Weights of a small mixture-of-experts language model, trained from scratch on English Wikipedia.
Size: 13 layers, vocabulary 37751, 250M parameters.
Below are experts of layer 3 (counted from 0) of a mixture-of-experts language model. Rows are named router (the router's row for the expert), gate (a neuron's input weights, with its number), up (a neuron's input weights, with its number) and show model dimensions 256-319. Each number is 50 + 15 x the weight over its row's rms, rounded and kept within 0 to 99.
After each expert's rows: a language model's description of what the expert responds to; "mostly gets" lists some tokens that are sent to it at least half of the time. This comes from a sample of Wikipedia text that the model never trained on.

# expert 24
router:52 70 48 54 48 23 42 33 18 80 26 52 49 55 28 65 61 55 46 68 48 26 43 58 12 28 73 64 52 27 46 59 64 50 34 34 47 41 60 62 51 69 49 56 41 43 29 52 47 33 47 69 78 28 46 63 66 71 63 64 36 41 46 37
gate0:29 49 72 53 60 34 59 47 41 49 40 68 54 27 43 55 42 67 15 34 73 58 67 47 58 36 34 65 33 39 76 37 39 47 58 44 75 62 75 26 63 29 38 39 47 61 50 56 38 42 53 61 51 67 57 57 58 50 39 66 40 66 38 39
up0:54 53 56 77 74 31 37 42 53 54 74 25 70 44 44 67 38 74 56 77 35 62 86 63 44 45 37 54 58 48 40 41 41 57 45 82 45 51 51 62 43 52 62 43 49 47 44 45 47 61 39 29 73 61 42 37 45 54 67 24 48 24 59 59
gate1:51 51 42 73 59 60 77 36 76 46 21 41 45 24 73 59 37 30 86 44 38 32 62 51 64 50 44 33 43 46 16 51 61 67 42 28 39 50 66 55 41 62 51 49 44 42 61 67 31 33 68 62 38 48 90 56 39 35 24 31 67 85 42 38
up1:57 32 48 46 35 92 32 41 38 43 34 01 58 67 44 50 73 59 29 25 29 54 75 58 74 57 50 22 21 59 57 58 52 78 38 45 60 39 59 26 43 64 45 60 60 50 55 53 51 56 38 49 33 47 25 80 70 56 70 46 45 47 70 41
gate2:47 31 59 61 33 65 78 35 36 61 63 63 45 60 37 46 57 51 62 38 56 32 83 32 53 51 45 57 41 63 36 57 27 54 45 38 41 47 59 71 69 39 86 35 30 22 35 44 56 28 67 21 61 81 43 69 45 39 47 47 40 57 87 60
up2:67 49 37 66 44 63 22 33 32 31 61 49 23 49 37 65 42 68 30 60 53 38 51 62 48 56 58 57 52 60 33 52 40 39 22 54 30 43 57 69 27 55 32 36 30 28 77 47 43 68 64 44 51 73 64 20 69 49 60 52 35 23 31 49
Suffixes and by. Verb and adverb endings like ing, ly, ed, able in technical explanations, plus by, by the, from the after participles, e.g. smoothing, incorrectly, painting by.
mostly gets: "ing", " by", " by the", "ed by", " by a", "ing and"

# expert 10
router:40 47 49 56 68 43 29 43 64 28 79 57 70 46 67 72 63 45 41 37 26 75 59 49 65 56 60 54 38 39 44 55 77 49 57 66 48 51 49 63 57 46 60 57 49 36 64 36 75 51 64 67 51 53 45 63 62 45 35 50 45 44 46 29
gate0:11 69 55 38 50 52 73 36 33 59 41 79 23 39 61 60 52 45 63 59 33 46 44 40 35 40 67 60 54 66 38 44 50 42 69 70 49 29 45 36 36 36 45 27 78 77 66 34 53 74 42 20 37 72 48 70 45 27 64 37 66 55 64 65
up0:56 51 59 71 33 28 45 19 49 54 41 69 42 32 65 32 41 49 65 62 28 31 46 50 78 44 50 66 61 45 29 74 59 56 39 20 52 26 74 61 54 55 49 70 25 36 59 47 43 25 52 33 21 67 42 39 69 58 50 62 55 58 39 56
gate1:61 92 18 57 62 52 61 42 30 44 58 54 39 44 51 67 40 81 45 50 69 20 52 51 25 56 45 59 49 90 57 66 30 67 17 71 51 68 76 54 45 35 42 36 55 39 27 36 67 58 55 62 65 42 47 80 56 24 24 45 53 68 75 62
up1:59 51 63 40 70 62 40 93 40 34 52 58 17 49 61 58 59 49 49 60 44 53 63 48 51 55 30 25 43 48 64 50 58 50 19 80 71 77 46 71 23 51 62 35 41 54 52 74 34 57 50 51 64 41 81 24 62 45 30 67 41 55 27 35
gate2:53 24 60 64 44 74 46 33 60 49 45 47 43 37 39 40 31 63 53 69 64 51 44 73 27 29 66 58 28 73 47 45 58 47 54 41 63 84 53 77 48 73 70 27 61 56 26 32 11 53 30 75 57 61 36 65 56 59 42 62 55 48 81 20
up2:21 43 50 26 61 78 54 51 53 63 80 48 42 47 56 61 60 50 34 68 62 47 44 63 58 62 52 34 48 50 26 56 44 49 70 60 66 59 49 33 56 51 38 38 58 66 67 70 71 67 50 52 22 62 53 64 24 42 38 45 38 33 47 57
Word-ending fragments, sports/broadcast. Closing word pieces and short words in sports and broadcasting text, such as resumpt, weekday, penalty shootout, Brentford, bonus, kick.
mostly gets: "ld", "pt", " le", "ward", "ff", "ble"

# expert 20
router:53 53 40 30 67 50 60 64 87 25 34 67 31 48 52 42 58 46 46 66 32 23 53 29 43 33 65 75 51 63 38 72 17 82 57 29 43 50 54 45 80 54 79 40 64 63 33 23 65 33 35 55 41 54 42 48 41 68 49 46 43 30 64 33
gate0:55 61 13 36 55 58 54 74 53 49 47 76 26 35 58 82 43 73 38 42 40 13 51 43 63 53 21 55 31 33 40 34 63 11 65 42 40 56 61 59 61 29 63 25 27 42 72 45 27 75 67 41 07 46 50 47 39 04 36 49 67 68 54 60
up0:54 53 57 63 61 58 25 55 47 47 67 49 48 58 78 40 68 63 84 44 57 64 58 52 68 31 28 52 61 64 41 54 37 53 26 38 49 54 62 54 57 60 25 79 67 50 30 28 23 57 44 80 18 41 24 43 30 54 54 61 66 19 50 49
gate1:51 48 78 56 56 74 91 55 42 55 76 60 40 49 63 47 36 56 50 50 54 53 37 46 43 63 41 52 44 44 54 41 38 38 58 31 40 23 50 56 42 74 48 50 48 42 50 47 47 50 50 68 44 90 34 53 53 80 50 72 46 57 68 33
up1:40 48 50 50 50 51 63 41 37 45 47 14 61 00 48 29 49 52 40 51 57 38 48 44 71 44 52 45 39 90 40 80 31 52 70 63 62 49 26 38 42 65 42 21 53 42 38 89 51 73 58 27 54 27 19 55 58 52 49 64 43 55 42 79
gate2:61 69 23 80 62 46 51 64 77 54 35 51 75 55 44 49 64 64 39 41 47 48 60 46 39 38 05 49 33 51 51 65 51 19 35 79 70 40 34 51 45 56 56 54 80 45 43 51 54 30 27 71 83 51 43 37 37 58 40 53 54 40 64 38
up2:52 47 65 60 47 45 62 69 44 73 48 36 52 42 46 46 56 17 44 87 45 67 59 62 24 20 61 45 71 62 67 58 43 37 45 24 67 85 58 49 61 59 44 70 71 48 55 31 29 53 96 45 75 44 39 65 58 35 40 51 70 53 13 25
Consonant name pieces. Consonant-heavy word pieces inside foreign names and words, often after T, such as Tam-k-ang, Ta-els, T-ens-hō, Mon-ts-errat.
mostly gets: "k", "n", "g", "el", "w", "ons"

# expert 15
router:52 51 51 43 32 41 48 57 30 61 67 43 58 53 67 37 40 55 53 42 47 58 43 57 26 62 40 37 26 52 68 48 49 61 43 63 67 18 48 63 40 35 37 44 60 49 67 47 53 36 39 51 71 66 36 36 19 55 63 42 58 59 58 47
gate0:72 63 61 66 60 40 39 45 44 65 69 43 41 62 61 55 33 56 70 56 52 27 68 26 03 62 62 58 61 56 51 50 36 46 39 76 75 52 86 39 56 68 82 39 28 88 23 54 58 61 57 45 60 54 67 59 51 30 59 36 60 43 70 42
up0:65 40 53 34 31 39 94 39 43 56 64 46 48 36 48 34 43 48 40 21 41 56 24 53 38 46 53 28 40 71 69 23 39 65 60 54 55 45 40 64 57 67 52 54 86 49 33 38 62 64 48 30 69 40 63 26 53 54 71 63 56 25 48 34
gate1:68 53 84 41 74 47 56 43 44 53 22 56 18 78 32 64 34 45 55 43 60 33 25 40 61 48 49 42 56 61 67 85 21 62 56 51 66 40 77 63 56 44 80 48 39 43 46 65 46 73 57 62 41 30 36 68 64 56 63 35 32 38 51 61
up1:32 42 52 46 19 28 47 40 56 43 42 53 26 24 48 45 36 67 63 58 65 54 55 52 69 52 64 50 48 35 65 62 23 45 63 55 43 71 67 51 73 60 43 60 71 39 66 65 16 57 63 46 34 36 39 49 37 62 37 55 64 61 38 17
gate2:66 56 66 62 44 09 68 48 62 48 31 52 50 50 42 43 61 18 47 49 55 42 69 50 56 25 53 71 66 65 52 65 57 56 47 35 52 48 52 47 24 64 58 54 39 46 43 48 44 35 99 41 59 62 62 36 39 65 72 69 32 36 41 58
up2:37 51 68 52 67 59 76 68 58 32 51 79 64 29 50 55 24 35 59 51 73 46 39 54 57 57 32 40 38 39 56 32 47 40 55 45 28 56 38 80 39 30 35 36 63 46 71 44 47 74 66 39 38 81 22 38 21 50 65 51 56 41 60 51
Name and word fragments. Inner syllables of foreign names, place names and taxonomic terms, e.g. Habibullin, Millbrook, Septuagint, Turkification, plus suffixes like ington, worth, mann.
mostly gets: " Qu", "ington", "worth", "mann", " qu", " wh"

# expert 25
router:41 52 69 40 48 36 43 68 41 26 55 70 60 51 45 37 58 43 49 72 16 22 66 58 33 68 66 69 36 43 43 46 44 60 54 42 68 27 59 36 49 67 54 67 68 52 55 34 33 77 41 41 55 22 60 35 21 36 69 49 75 73 31 50
gate0:31 51 53 51 75 62 23 19 49 42 45 57 49 33 48 66 71 48 57 70 24 35 57 43 44 57 43 32 62 50 66 38 56 57 31 46 42 41 41 51 23 37 47 67 48 69 08 51 60 79 65 44 47 71 52 52 33 56 49 39 52 64 53 32
up0:54 60 53 45 46 46 57 67 38 54 46 47 57 57 43 11 78 61 50 35 34 36 61 32 50 48 59 37 65 41 68 29 46 42 61 32 38 39 57 41 60 53 66 30 56 40 72 67 56 83 43 66 49 34 39 44 47 45 60 23 35 43 41 56
gate1:67 44 35 70 36 57 59 90 41 53 47 45 44 26 43 49 30 43 48 54 47 44 46 51 55 52 40 51 20 42 40 17 69 76 59 57 67 41 54 62 70 49 53 40 41 50 64 36 34 42 44 52 45 59 60 57 26 66 63 56 47 58 59 60
up1:30 30 52 00 56 58 51 35 67 69 27 60 56 47 36 44 55 21 47 25 74 54 47 62 39 52 34 44 67 40 20 79 33 30 36 49 64 36 18 70 33 57 46 70 45 37 59 67 56 54 50 49 65 34 51 60 57 57 65 42 34 50 38 47
gate2:61 40 70 53 69 82 70 75 72 83 51 50 39 52 41 54 40 66 35 40 62 27 62 50 53 57 38 51 58 49 34 39 58 47 50 49 72 32 65 42 43 53 66 45 69 36 31 62 50 55 63 35 61 46 56 47 27 42 50 55 66 47 53 69
up2:31 52 47 70 77 71 30 43 31 40 52 51 51 59 60 50 58 50 39 42 74 60 45 23 74 34 31 46 42 60 49 64 71 61 30 42 61 31 46 56 32 61 41 48 53 43 64 19 65 57 31 46 66 61 27 34 46 41 76 56 60 56 45 35
Opening parentheses and ampersands. Open parenthesis with the next letter, ampersands and slashes in lists, tables and taxonomy authorities, such as (TN), (Bradley), Marcus & Marcus.
mostly gets: " &", " /", " (S", "a (", " (P", "-A"

# expert 6
router:77 45 67 85 52 71 51 63 70 56 52 41 49 48 43 56 44 51 59 81 55 63 64 74 28 50 24 31 67 33 46 60 47 53 06 34 55 42 70 49 48 55 64 36 48 55 20 64 52 18 37 40 68 52 51 42 67 68 41 63 31 40 26 37
gate7:43 59 52 44 27 23 54 87 40 47 39 78 45 71 29 60 18 47 47 76 76 51 46 61 67 65 39 48 53 40 74 47 63 76 71 63 56 38 56 40 59 81 44 30 47 42 52 67 65 44 52 62 41 85 78 07 64 35 57 59 54 41 61 46
up7:36 39 36 44 48 39 38 59 48 51 44 31 66 42 44 49 49 49 45 34 42 53 63 27 31 43 60 36 00 47 41 71 41 55 51 31 61 63 49 56 26 49 40 60 21 60 47 50 19 74 59 41 60 28 59 73 76 57 75 49 52 42 37 43
gate8:40 44 55 47 60 75 54 53 40 56 49 48 53 62 47 49 61 63 64 54 29 47 28 50 42 70 49 57 73 58 57 45 63 32 45 54 52 35 38 36 60 34 41 51 48 67 64 68 51 65 37 47 48 40 57 39 42 40 63 58 58 42 73 62
up8:36 43 70 46 43 32 25 43 58 51 29 55 55 67 46 31 40 62 44 55 66 49 61 40 09 88 50 43 61 53 41 50 51 40 54 53 63 51 31 76 50 31 62 44 84 37 42 55 66 36 69 67 55 68 36 36 35 55 61 36 48 71 28 78
gate9:59 28 35 48 24 65 48 26 51 42 43 57 66 36 44 12 51 60 51 02 38 53 84 61 47 54 53 42 10 68 55 22 60 51 77 61 55 43 68 47 53 54 58 70 43 95 61 65 44 82 82 25 41 50 28 48 82 22 46 57 57 40 65 50
up9:60 68 57 30 56 68 85 50 26 73 64 49 57 23 49 32 57 55 27 45 71 51 58 49 54 24 50 46 51 60 18 63 62 50 40 63 43 41 53 79 51 53 66 40 27 43 51 64 87 69 41 46 65 49 65 52 36 28 54 52 41 32 52 57
Prepositions after verbs. Prepositions such as with, to the, at the, from, by following verbs or nouns in sports and career bios, such as named to the, awarded with the, runner-up at the.
mostly gets: " with", " at", " from the", " at the", " with the", " de"

# expert 8
router:67 44 59 62 44 47 52 43 77 45 26 43 47 41 46 25 52 31 65 50 40 58 38 40 52 32 62 24 30 62 52 58 57 83 66 41 20 60 35 24 61 26 29 45 72 47 52 32 72 67 64 34 64 49 50 58 73 22 32 60 63 45 21 77
gate0:50 49 57 48 44 60 67 76 74 80 48 54 57 49 71 42 75 33 59 21 48 80 47 58 35 87 36 43 39 59 63 59 42 48 68 68 81 38 60 41 40 48 35 52 38 49 59 24 45 57 36 68 49 25 56 68 41 73 74 46 60 74 60 45
up0:64 61 35 62 85 65 47 33 48 70 57 89 48 50 60 55 54 24 70 27 55 40 39 36 69 56 41 55 61 56 29 60 50 61 45 33 44 49 36 48 44 55 53 94 65 49 32 54 52 43 37 47 57 46 84 46 73 44 54 23 35 34 53 31
gate1:53 70 40 32 41 62 35 74 89 56 50 53 61 49 43 47 68 62 20 57 74 48 54 50 64 53 51 42 48 44 59 61 37 51 65 72 49 53 46 55 44 67 44 52 50 73 42 51 65 48 48 79 72 56 52 55 34 86 49 61 63 66 66 18
up1:56 39 27 05 47 70 61 41 61 62 50 48 66 42 64 43 75 54 57 64 58 40 45 46 46 73 40 56 54 53 82 28 45 74 53 36 69 67 65 44 41 45 55 21 47 37 46 43 43 34 45 36 43 54 67 45 50 54 33 45 70 30 60 20
gate2:66 59 32 52 42 46 70 40 70 45 44 58 51 54 19 32 53 47 42 31 58 29 37 26 51 69 50 69 46 37 53 49 47 51 58 41 27 50 47 43 48 30 17 36 55 68 39 40 33 50 50 59 70 60 55 27 46 72 74 43 35 43 57 41
up2:41 51 61 24 51 53 36 60 36 51 69 60 61 40 13 64 90 51 56 59 47 41 72 54 71 60 36 49 50 68 43 50 35 65 64 50 64 45 31 39 54 31 60 30 43 29 64 52 44 46 84 15 83 57 67 37 32 49 47 61 12 38 36 52
Slavic name pieces. Word pieces inside personal and place names, mostly Slavic or Eastern European, such as j, ov, ić, ević, ak.
mostly gets: "j", "ov", "ić", "ova", "Ž", "ev"

# expert 18
router:39 70 57 58 64 46 24 33 40 67 59 68 46 45 19 53 51 59 49 54 45 57 48 49 53 42 60 29 44 56 65 38 52 46 65 27 46 50 73 67 69 19 15 68 65 52 47 35 63 52 66 53 41 42 59 25 40 68 44 59 32 46 26 66
gate0:46 48 58 64 46 50 22 31 36 51 18 50 46 55 23 69 66 20 45 30 80 55 37 25 66 52 28 43 58 65 54 34 30 81 65 33 30 64 71 49 47 59 38 63 47 52 37 64 62 52 63 48 75 58 42 37 53 50 47 51 54 65 27 45
up0:41 68 43 60 46 46 59 65 34 31 25 52 45 44 59 46 79 28 41 31 49 60 69 24 68 38 56 51 38 55 47 34 33 52 48 44 31 46 44 78 73 48 50 71 48 59 58 32 49 50 55 35 65 18 23 20 43 56 36 45 56 80 21 38
gate1:36 46 35 56 58 57 60 59 46 31 37 28 46 41 55 41 71 63 24 27 52 45 72 50 44 44 78 55 52 66 65 73 42 66 63 60 62 56 47 26 66 37 67 40 37 57 65 51 65 60 59 19 53 22 49 43 24 53 64 66 43 52 59 60
up1:55 56 54 56 56 42 43 34 46 75 57 79 45 40 45 43 36 23 55 44 48 52 57 59 57 32 31 36 44 48 48 50 41 51 51 67 64 57 38 44 44 35 44 61 77 59 62 41 62 71 42 42 43 62 33 22 33 46 64 60 74 27 57 27
gate2:70 43 43 69 65 34 54 56 51 49 35 77 68 40 45 47 47 36 56 35 46 47 23 57 28 48 62 45 56 65 72 40 81 53 67 35 57 72 68 29 57 13 38 83 47 58 42 49 31 58 56 65 25 18 54 42 31 52 36 65 20 72 53 57
up2:75 64 41 48 25 84 22 36 69 40 43 39 41 37 62 42 40 54 66 60 99 48 35 52 70 52 60 39 65 34 51 59 72 54 58 53 44 84 52 73 70 23 30 43 45 31 40 25 66 69 59 28 51 48 36 75 44 36 50 61 63 57 23 67
Latinate word prefixes. Word-initial prefix pieces such as ex, par, imp, equ, anti, often after un-, self- or a hyphen, e.g. unexplored, self-expression, disgraced.
mostly gets: "par", " ins", " viol", "ex", " amb", " imp"

# expert 28
router:32 61 37 16 38 28 36 36 46 56 65 54 81 31 35 44 56 57 56 36 69 52 69 31 23 57 28 46 65 43 77 62 31 38 55 32 70 58 58 45 59 61 43 82 47 76 64 32 63 71 44 64 28 69 40 54 40 54 77 73 45 41 48 15
gate0:26 50 63 49 60 62 70 54 60 55 22 39 47 65 52 56 58 48 27 73 67 57 76 39 42 50 61 52 66 56 43 39 34 58 49 38 65 37 26 56 39 46 49 38 41 33 57 39 53 68 36 35 51 47 57 38 71 59 37 40 24 76 42 63
up0:54 77 55 62 42 64 54 79 49 47 33 37 65 44 27 43 15 75 26 56 45 70 39 34 53 32 42 60 39 42 42 48 34 55 56 71 45 51 34 49 64 73 63 68 51 47 49 51 57 52 53 71 60 34 81 50 43 65 58 52 74 66 42 52
gate1:47 46 53 70 75 55 70 37 63 33 50 75 43 52 46 40 47 38 32 26 45 56 97 57 67 45 54 74 42 51 42 36 74 54 54 80 54 19 55 55 39 46 54 48 59 50 47 33 40 48 59 63 66 49 55 43 38 48 44 46 34 37 52 61
up1:67 52 35 41 84 37 37 38 37 45 52 46 45 55 42 55 50 43 67 39 32 53 50 74 46 78 42 60 51 47 36 64 39 65 72 61 45 55 53 56 39 21 34 60 59 35 56 43 40 23 41 40 49 59 38 46 46 41 17 71 47 40 36 55
gate2:24 36 39 55 55 41 43 76 64 47 63 61 70 57 23 60 35 58 90 34 59 63 84 41 70 46 52 60 76 63 38 51 44 66 56 48 23 35 45 37 32 34 66 35 47 52 48 52 67 10 38 43 54 61 53 61 28 45 31 65 52 62 50 41
up2:32 11 45 70 20 69 22 69 39 37 55 48 61 67 61 59 43 51 46 50 54 66 28 64 49 50 51 42 37 37 38 42 58 51 49 30 48 71 45 70 57 34 64 58 49 29 61 45 53 23 68 55 48 81 30 41 41 55 47 71 56 50 34 33
Percent, coordinates and ratings. Percent signs, coordinate symbols, and review-score words in census, geography and music ratings text, such as % |, ″W /, Metacritic, out of.
mostly gets: "% |", "°N ", "%", "°W", ") | −", "% | "

# expert 13
router:22 55 65 31 78 59 58 57 43 45 40 51 52 56 41 43 46 41 39 12 57 58 60 52 54 40 40 72 38 43 26 56 72 51 60 42 43 61 43 48 44 38 54 69 50 47 27 63 56 55 45 45 36 43 52 65 63 34 51 75 56 55 48 65
gate7:50 99 46 43 51 50 61 63 65 41 58 06 33 44 40 56 47 69 54 47 43 55 53 40 24 31 42 58 80 53 51 30 65 46 59 62 37 47 34 50 51 65 73 36 47 41 42 53 89 53 32 36 42 54 66 42 70 63 33 69 71 57 46 52
up7:44 54 39 49 34 69 51 49 27 50 67 70 68 39 40 51 15 19 60 75 46 17 59 52 59 35 67 82 44 30 74 59 65 22 62 51 62 50 27 41 54 47 52 63 69 48 52 74 51 16 44 42 77 72 69 65 59 61 56 52 54 65 19 23
gate8:84 40 37 40 40 50 72 57 57 35 42 72 44 56 60 46 46 54 51 67 44 39 49 42 40 42 64 65 72 65 50 41 55 57 66 52 56 51 21 57 50 34 39 64 78 45 38 60 13 51 61 59 37 48 69 83 53 53 41 88 64 71 49 55
up8:72 49 47 43 54 49 52 33 51 26 24 73 43 34 68 66 66 45 54 43 55 27 60 72 65 29 36 68 53 37 61 40 62 57 35 49 30 55 35 61 52 18 73 55 34 48 37 75 47 47 62 58 40 69 33 62 69 51 67 23 37 32 47 62
gate9:58 40 41 65 64 21 61 61 47 42 59 52 70 32 54 42 26 47 31 45 69 60 61 44 66 38 37 48 43 37 83 47 44 81 56 62 59 55 51 70 45 74 44 43 87 63 46 25 23 50 66 20 22 42 38 46 54 28 42 70 46 39 70 62
up9:29 65 61 57 33 60 33 69 30 35 51 47 52 49 86 48 61 53 61 41 43 62 57 59 24 74 63 52 65 51 78 67 50 56 31 66 66 18 61 33 61 27 55 42 29 92 48 54 70 66 54 53 32 60 42 48 48 33 40 30 45 45 41 41
Motorsport and tennis entries. Driver, player and series names in racing and tennis tables after country codes or pipes, such as GBR Louis, Racing, ARCA, album.
mostly gets: " album", " Racing", " Chevrolet | ", " FRA", " ESP", " Championships"

# expert 3
router:57 37 59 75 46 63 48 31 58 38 61 57 46 56 43 42 67 38 64 51 22 59 26 72 55 61 43 66 33 53 30 73 39 45 50 48 58 59 72 33 70 44 82 51 39 53 59 42 13 56 64 72 51 40 75 70 65 40 45 41 28 64 46 60
gate7:69 56 54 54 43 37 74 37 52 51 59 56 57 41 70 45 40 38 35 51 52 15 65 27 86 37 40 67 48 47 60 43 62 55 39 59 55 34 73 53 62 47 54 51 27 57 40 62 37 53 67 38 72 40 43 25 61 33 45 11 68 52 58 78
up7:51 47 13 60 49 48 37 62 46 79 35 56 41 59 08 28 46 52 58 68 43 39 61 54 71 46 38 41 66 36 48 62 64 51 39 07 53 57 43 62 42 45 55 56 32 40 31 51 47 36 58 39 45 44 79 64 69 62 47 50 33 26 74 50
gate8:56 34 11 48 72 30 42 57 35 74 60 37 44 66 52 61 42 41 45 59 47 51 53 61 50 51 32 42 45 49 47 52 68 45 35 50 46 55 29 78 47 52 81 41 55 82 60 51 52 24 40 87 35 06 53 56 60 45 56 62 42 34 69 55
up8:43 39 35 31 44 98 39 77 77 53 31 53 43 68 41 60 32 50 52 34 37 23 59 71 64 55 31 42 60 56 32 51 80 61 60 45 46 68 53 45 69 48 70 43 48 60 45 43 58 44 21 64 61 64 19 47 89 72 41 37 38 16 36 19
gate9:51 30 64 56 99 65 55 35 64 35 31 51 45 65 93 62 29 39 30 24 49 58 57 00 42 57 33 61 15 44 56 40 50 50 39 86 71 51 40 56 26 45 44 55 33 92 47 69 53 69 54 66 48 53 71 65 44 39 58 61 60 53 42 61
up9:56 60 33 43 46 36 36 75 54 22 38 54 61 55 45 61 57 33 51 33 56 67 69 81 75 60 61 47 68 52 23 65 60 40 29 59 56 42 60 57 48 35 45 54 46 00 37 61 34 27 47 25 26 43 42 45 60 58 24 45 51 16 55 62
Mid-word pieces, for. The preposition for (for the, for a), possessive 's, and mid-word pieces like id, ur, ian inside names and words such as Isidore, Considering, Our.
mostly gets: " for", "'s", " for the", "id", "ur", "ian"

# expert 31
router:49 30 30 61 64 48 37 60 77 32 69 19 21 76 19 32 63 68 52 50 66 43 64 65 87 69 48 46 85 41 33 45 59 39 47 72 44 51 66 37 23 34 36 28 75 23 69 67 50 76 66 42 71 48 69 28 54 69 54 37 62 46 74 25
gate0:44 63 50 59 57 47 56 61 42 59 55 37 57 47 61 83 48 43 23 68 52 54 20 60 59 57 45 50 80 51 58 44 54 54 74 44 45 49 59 22 48 53 99 39 28 48 68 47 49 28 25 29 37 60 55 59 57 36 54 66 52 41 34 36
up0:35 56 43 56 77 37 71 35 43 56 63 44 29 53 71 43 14 40 67 49 40 46 37 52 40 40 58 63 36 42 76 80 28 69 52 60 28 29 55 67 46 65 57 52 52 84 55 56 36 68 63 58 30 27 67 38 59 56 28 68 46 41 44 37
gate1:28 52 64 50 58 73 37 38 46 61 52 58 69 72 54 44 44 65 45 58 59 67 82 52 52 49 54 58 56 40 40 70 37 62 57 59 48 26 26 34 50 50 56 32 54 59 26 62 70 52 49 47 16 40 47 64 63 52 51 44 45 35 20 39
up1:77 65 36 66 43 67 56 49 59 80 48 61 57 67 43 74 45 29 68 58 59 47 23 44 55 55 67 56 46 41 56 33 42 55 45 70 64 47 55 64 40 45 55 52 50 49 36 48 31 50 63 38 47 69 60 60 48 48 50 45 53 40 59 68
gate2:61 74 37 63 37 58 07 28 82 43 60 34 58 44 58 25 54 58 55 46 42 29 16 59 51 41 41 59 43 29 54 52 59 58 65 49 64 63 26 52 37 64 43 64 58 58 36 65 43 37 48 38 46 35 51 54 58 53 27 68 43 34 69 36
up2:70 57 59 83 92 69 55 60 47 45 44 68 58 38 35 54 64 52 23 38 53 47 35 61 44 52 51 65 42 59 57 22 44 52 80 56 10 31 64 50 21 55 52 60 52 57 43 53 51 43 48 42 42 40 41 53 53 59 54 52 46 33 59 64
Separators before numbers. Comma, dash, parenthesis, "in", "on" or month names coming right before a year or score, such as October 19, 1969; 6–1, 6–3; (1973).
mostly gets: " (", " in ", ", ", "–", " on ", " In "

# expert 17
router:35 45 65 63 65 69 59 43 45 70 64 44 59 30 34 51 62 20 66 35 48 24 33 29 34 58 54 69 57 37 54 22 89 34 62 61 27 85 55 64 38 33 51 72 21 78 53 42 49 40 68 57 53 43 62 79 32 38 46 58 33 63 45 71
gate0:83 33 54 43 31 45 49 58 84 75 26 65 17 44 48 57 27 65 36 61 21 37 46 53 54 52 71 53 44 32 50 47 51 34 88 43 15 63 62 43 65 44 44 69 26 30 44 16 28 40 55 64 36 42 25 33 50 39 57 55 62 59 63 58
up0:39 50 63 64 60 42 21 66 40 19 48 53 48 38 44 44 50 76 37 55 38 42 60 75 50 47 70 23 35 60 39 60 30 37 54 47 33 29 64 28 79 60 45 50 33 35 60 64 61 52 29 50 67 46 36 46 52 21 53 37 70 46 53 51
gate1:63 48 69 65 70 41 58 52 43 41 17 33 29 65 51 84 28 49 56 26 54 49 60 52 25 50 62 71 37 68 34 58 35 44 58 54 48 56 99 59 60 54 66 57 56 60 41 32 55 64 61 66 38 80 53 56 61 83 40 60 81 33 45 56
up1:34 41 63 49 69 20 77 39 44 51 42 50 74 39 44 69 87 57 52 51 56 29 65 54 49 67 59 55 72 73 28 49 48 40 46 62 31 43 44 73 76 66 47 38 50 33 53 27 43 67 31 50 71 51 46 70 49 53 34 43 50 63 41 49
gate2:55 55 68 73 48 34 69 58 15 29 66 47 37 45 47 60 40 33 27 76 38 43 59 33 78 52 57 53 44 20 39 53 56 56 77 55 41 62 40 56 55 88 42 63 44 64 74 59 38 67 42 87 64 26 30 61 60 49 57 49 45 90 51 38
up2:40 40 55 57 38 24 79 47 40 41 57 58 73 50 38 46 43 78 61 46 40 69 61 69 65 57 59 67 45 64 50 50 16 53 75 45 36 54 43 49 59 73 58 61 30 66 69 53 41 47 64 46 64 66 39 44 31 38 60 35 39 92 48 42
Vowel pieces after capitals. Short vowel or syllable pieces right after a capital letter inside proper names and words, such as V-at-ican, L-atter, Comm-un-ity.
mostly gets: "i", "o", "at", "u", " Du", "e"

# expert 11
router:46 64 56 49 63 75 70 53 50 53 57 68 54 67 51 47 60 61 44 44 62 73 66 25 44 42 47 70 44 67 60 69 32 35 46 54 48 36 37 50 41 52 43 51 77 38 74 56 65 72 44 37 37 38 34 32 23 46 57 63 39 83 27 37
gate7:72 59 63 51 71 60 82 77 41 33 49 50 36 25 47 51 16 52 22 56 62 59 47 52 72 38 53 51 74 46 29 36 71 55 57 54 35 48 25 39 58 58 45 56 59 59 48 96 41 43 44 62 51 55 64 30 57 49 50 52 37 75 44 41
up7:49 39 53 56 49 61 45 40 41 56 52 38 40 58 27 50 53 51 62 57 42 38 39 40 68 68 27 62 46 54 55 55 49 37 46 27 51 33 57 56 53 43 57 46 37 42 34 42 61 54 49 19 40 77 65 81 52 58 18 83 65 40 48 63
gate8:50 31 29 46 40 47 47 79 42 23 52 56 34 59 65 53 08 36 37 48 46 57 36 63 66 56 24 58 58 54 54 49 73 49 42 42 52 51 50 84 70 43 30 66 67 37 37 62 59 60 42 63 45 46 36 74 52 37 61 46 58 53 59 45
up8:59 09 37 69 41 55 50 58 44 47 59 70 41 43 34 19 26 40 29 46 59 43 47 40 79 46 45 56 55 22 23 41 99 56 36 44 89 65 55 38 43 25 78 60 50 37 60 38 60 60 44 39 44 65 36 55 39 40 40 64 40 49 55 27
gate9:43 58 41 55 55 39 43 48 40 48 61 63 27 59 48 33 45 69 48 65 41 44 53 30 77 63 49 48 54 40 79 44 25 27 54 44 32 73 70 47 75 60 76 45 15 69 47 55 44 65 37 56 49 63 46 37 47 48 34 44 41 55 53 59
up9:54 44 74 49 44 39 42 47 26 61 32 57 43 49 78 41 23 64 43 55 53 65 44 34 20 29 76 48 39 53 13 50 61 52 48 55 64 38 54 51 40 57 43 40 57 36 51 26 46 44 24 41 38 57 58 55 45 73 32 55 60 52 53 75
Subject-following auxiliaries. Auxiliary verbs right after a subject, often in opening definitions, such as is a moth, has been, had, (born.
mostly gets: " is", " has", " have", " had", " is a", ") is a"